config = dict(
    n_layer=11,
    d_model=128,
    n_experts=32,
    experts_per_token=2,
    d_expert=64,
    d_shared_expert=0,
    activation='reglu',
    moe_layers=[2, 3, 4, 5, 6, 7, 8, 9, 10],
    n_empty_slots=4,
    router_score='softmax',
    normalize_top_k=True,
    routed_scale=1.0,
    balance_loss=0.017,
    balance_bias=False,
    router_noise=0.3,
    init_std_router=0.0153,
    lr_router=0.000531,
    vocab_size=7509,
    norm='rmsnorm',
    norm_eps=1e-05,
    tie_embeddings=False,
    optimizer='muon_variant',
    lr=0.00476,
    beta1=0.93,
    batch_tokens=262144,
    seq_len=1024,
    train_tokens=847100000,
    steps=3232,
    dataset='wikipedia_en',
)
Below are experts of layer 3 (counted from 0) of a mixture-of-experts language model. Rows are named gate (a neuron's input weights, with its number), up (a neuron's input weights, with its number) and show model dimensions 0-127. Each number is 50 + 10 x the weight over its row's rms, rounded and kept within 0 to 99.
Before each expert's rows: a language model's description of what the expert responds to. This comes from a sample of Wikipedia text that the model never trained on.

# expert 23
It responds to: Word-initial capital fragments. Opening pieces of names and abbreviations after hyphens, brackets or quotes, like Al-Jabbar, Al-Dosari, (IPEM, Rec-reational, "undo".
gate3:42 55 47 43 53 57 52 62 74 40 62 44 50 37 47 46 41 67 60 40 52 35 48 47 56 46 38 58 65 43 45 40 56 47 61 62 58 33 44 47 61 37 57 71 62 44 49 52 53 58 48 71 32 26 42 43 61 55 51 31 44 42 49 59 44 44 46 51 54 41 42 54 58 44 56 38 46 36 49 45 40 13 51 58 49 68 55 52 35 53 59 58 52 54 36 56 54 31 59 37 60 60 47 48 48 41 47 67 58 38 57 62 46 50 59 56 52 59 59 58 50 43 57 48 44 64 65 60
up3:44 48 55 38 40 51 60 43 43 47 62 55 57 54 57 53 35 55 46 48 49 59 62 43 38 66 42 41 58 45 57 46 48 43 77 50 57 52 36 41 42 34 53 57 51 51 51 45 53 74 53 88 60 52 56 57 55 55 71 47 65 55 65 46 56 47 61 47 57 35 48 41 66 43 64 48 53 49 59 40 42 48 45 56 44 58 50 70 60 50 53 63 43 42 41 52 49 42 49 51 64 64 38 70 37 46 26 45 67 44 55 52 57 44 37 72 54 58 34 36 55 53 51 37 48 47 51 49

# expert 26
It responds to: Possessive 's. Possessive 's after names and nouns, such as miller's cottage, Starmer's speech, St Patrick's School, plus some the, in, their.
gate3:61 43 48 34 65 70 55 59 44 49 63 32 51 31 49 39 52 43 55 52 57 50 63 44 56 63 45 44 51 49 55 49 37 34 54 63 34 44 57 44 46 47 49 54 43 49 30 65 56 54 66 59 64 60 66 68 72 54 59 37 43 59 59 57 44 34 49 50 48 52 45 45 51 49 51 49 59 50 60 54 46 53 47 34 40 44 32 47 55 50 51 58 55 48 44 44 62 57 30 39 72 74 45 50 39 44 50 62 62 48 51 71 49 52 46 50 52 50 69 51 42 37 50 66 43 66 75 43
up3:70 49 58 42 49 41 56 49 52 48 54 55 37 51 56 38 62 48 54 45 39 49 54 65 59 67 38 42 49 35 45 48 69 65 40 34 52 52 40 65 49 40 52 50 55 76 39 61 56 46 36 42 45 44 47 52 62 49 56 30 49 39 62 44 63 50 54 44 54 34 34 43 53 37 63 70 60 50 42 64 37 44 41 67 52 53 59 52 50 40 50 41 56 54 38 45 64 50 60 38 52 52 59 57 41 53 68 55 40 39 38 50 59 53 39 16 50 53 34 67 36 40 55 55 40 55 44 44

# expert 18
It responds to: The and structural markup. The word the after prepositions, plus list hyphens, table pipes, colons after infobox field names, and heading equals signs, as in Website:, ===.
gate0:54 53 37 48 58 62 55 50 36 59 68 47 65 51 52 54 47 65 47 32 38 43 51 43 53 48 35 62 40 36 40 77 32 59 45 62 53 52 47 51 52 75 66 46 38 42 69 65 60 29 55 60 46 44 51 65 41 54 45 51 43 43 34 44 36 47 37 50 43 69 56 52 49 61 41 46 56 47 46 52 33 55 38 35 56 38 60 48 60 39 53 57 47 73 54 48 42 63 56 58 29 70 45 60 55 58 60 44 46 54 49 48 60 64 54 40 47 44 32 57 48 50 61 47 52 53 53 49
up0:44 58 55 55 46 49 50 40 44 42 33 57 29 54 46 48 60 24 54 79 66 69 57 62 31 55 63 45 65 59 54 42 60 53 52 57 53 55 48 35 41 33 42 44 44 51 41 30 44 57 57 39 48 50 49 43 54 31 38 54 56 53 48 56 40 48 67 37 53 34 49 51 46 45 49 64 44 48 32 40 60 45 46 59 56 60 40 42 45 62 30 61 52 47 29 55 35 50 43 39 60 32 58 43 44 46 33 56 36 42 42 52 47 37 49 48 60 59 49 60 31 45 45 48 51 53 46 53

# expert 4
It responds to: Prefixes and compound starts. Opening pieces of compounds and phrasal words, like Be, dis, Over, Out, self, up and down, plus Fine in Fine Arts.
gate3:56 50 53 52 52 70 66 49 41 53 49 64 54 45 49 53 60 56 54 50 50 79 63 32 62 55 33 49 45 46 31 52 65 54 67 32 63 47 48 45 48 53 29 52 55 41 46 41 66 56 41 39 53 51 62 47 60 38 55 50 54 47 49 53 58 41 36 50 47 37 43 49 54 41 83 59 54 39 54 51 34 58 51 59 46 50 47 56 76 40 58 35 40 65 51 54 44 43 52 55 66 48 49 46 34 45 49 68 52 45 62 67 43 44 64 55 65 39 55 55 55 57 52 38 47 62 63 62
up3:52 52 44 49 40 46 50 49 39 57 50 56 52 44 41 47 39 40 54 43 65 40 40 40 49 50 73 45 50 62 46 55 56 43 44 57 54 54 66 46 49 53 64 76 66 46 41 49 56 58 55 53 55 53 46 54 49 53 46 61 54 51 50 37 59 48 61 36 49 51 53 64 51 59 47 37 58 48 39 60 57 55 36 53 43 69 39 53 47 79 41 64 54 54 36 69 43 46 68 59 22 54 57 51 60 44 48 34 63 61 50 37 58 58 62 28 58 54 55 49 61 36 57 58 48 38 21 67

# expert 16
It responds to: Organization and group nouns. Head nouns naming teams, institutions and groups, often at the end of a name: team, Cup, Church, Empire, League, government.
gate3:37 39 54 39 40 52 55 75 56 28 62 57 59 60 46 44 58 48 58 47 61 51 48 50 62 62 64 82 41 52 56 50 44 45 34 68 64 30 51 58 54 56 47 56 52 44 51 46 52 46 62 68 46 54 31 48 62 56 59 38 45 46 60 58 45 52 56 51 47 57 59 48 50 62 45 54 51 44 43 53 35 50 54 34 41 50 64 44 48 64 47 36 45 55 49 48 52 57 28 62 60 42 65 53 61 66 49 55 56 41 61 52 50 29 46 40 60 53 48 33 49 49 37 60 48 52 32 79
up3:39 34 57 51 64 33 49 66 70 48 65 42 48 51 40 58 45 37 43 52 76 61 40 47 49 44 46 54 56 69 55 47 56 40 43 32 62 21 43 45 59 46 54 43 47 48 48 59 44 34 44 40 42 35 34 60 50 57 49 48 60 53 58 36 55 59 61 49 33 47 43 35 53 53 53 43 48 46 48 43 54 53 47 42 56 50 50 39 75 57 49 36 52 49 58 35 64 48 64 48 53 68 54 57 42 55 54 50 47 59 53 43 29 48 44 43 57 40 58 54 38 61 55 57 28 76 43 61

# expert 30
It responds to: Month names and Latinate stems. Month names starting dates in sports tables and infoboxes, such as November 23, plus word-initial stems like gen, mon, anti, nucle.
gate3:37 37 31 34 62 62 52 53 51 50 60 43 52 47 49 50 51 50 54 54 55 51 54 43 55 47 42 41 57 44 48 38 66 48 62 46 42 53 79 51 48 62 58 79 56 48 44 52 52 47 45 32 34 48 38 41 46 52 53 39 53 54 65 50 37 41 47 61 48 60 42 55 61 35 48 56 38 42 53 58 45 62 39 40 68 51 48 58 51 41 48 55 61 56 51 47 48 31 58 53 31 93 38 26 45 47 49 48 48 47 49 42 57 48 54 33 47 44 44 53 60 31 36 51 40 43 38 49
up3:43 39 29 42 60 61 32 44 50 43 57 53 47 34 49 70 55 46 56 65 52 45 55 48 65 38 46 47 61 56 71 54 66 52 54 42 48 59 67 61 39 71 64 85 47 59 42 45 64 46 46 50 49 39 45 50 55 51 47 50 54 48 66 52 44 51 54 60 56 55 40 59 76 42 32 63 39 42 72 49 50 47 42 38 77 53 52 51 57 46 52 57 47 48 54 35 38 45 52 46 36 69 48 34 48 53 45 42 51 46 41 50 51 60 47 48 52 51 48 63 54 36 53 53 48 48 30 49

# expert 9
It responds to: Closing brackets and quotes. Closing parentheses, quotation marks, percent signs and brackets ending numbers or titles in lists, tables and citations, as in (aged 75), "Unseen (Live)".
gate3:49 45 43 45 45 49 54 49 38 54 63 57 50 57 47 73 42 44 71 45 55 58 46 46 51 56 45 48 32 66 63 55 51 66 55 62 70 50 61 49 41 40 52 64 61 57 57 41 52 45 34 49 36 56 36 66 58 48 40 42 53 56 50 69 63 56 37 42 56 54 75 53 53 59 45 43 61 60 63 54 46 58 45 66 48 44 54 42 58 67 63 57 20 60 59 61 64 57 47 47 42 46 50 48 58 42 52 58 55 50 57 52 35 52 35 63 54 50 27 40 57 30 48 45 31 58 53 39
up3:47 59 67 54 60 41 57 55 34 53 56 42 51 71 52 63 36 52 52 62 47 76 46 54 37 47 44 39 45 52 64 57 44 54 45 46 50 61 51 58 30 53 65 53 47 45 49 55 68 52 38 65 43 52 35 45 61 42 59 46 59 70 49 47 48 50 36 39 33 53 51 39 54 53 64 48 66 36 72 54 49 51 34 46 45 67 78 63 55 65 51 47 36 60 58 72 59 61 57 58 50 57 53 37 34 38 43 42 53 59 47 51 52 46 42 54 46 47 39 46 65 37 48 50 48 44 65 56

# expert 1
It responds to: Verb and noun stems. Common word stems that often take suffixes, usually mid-word after a prefix, such as det-ach, Per-form, res-ign, power, support.
up3:50 50 50 50 50 50 50 50 50 50 50 50 28 50 50 50 50 50 00 50 50 50 50 50 50 50 50 50 50 50 50 50 50 50 50 50 50 50 50 50 50 50 50 50 50 50 50 50 50 50 50 50 50 50 50 50 50 50 50 50 50 50 50 50 50 50 50 50 50 50 50 50 50 50 50 50 50 50 50 50 50 50 39 50 50 50 50 50 50 50 50 50 50 50 50 50 50 50 50 50 50 50 50 50 50 50 48 50 50 50 50 50 50 50 50 50 50 50 99 50 50 50 50 50 50 50 50 50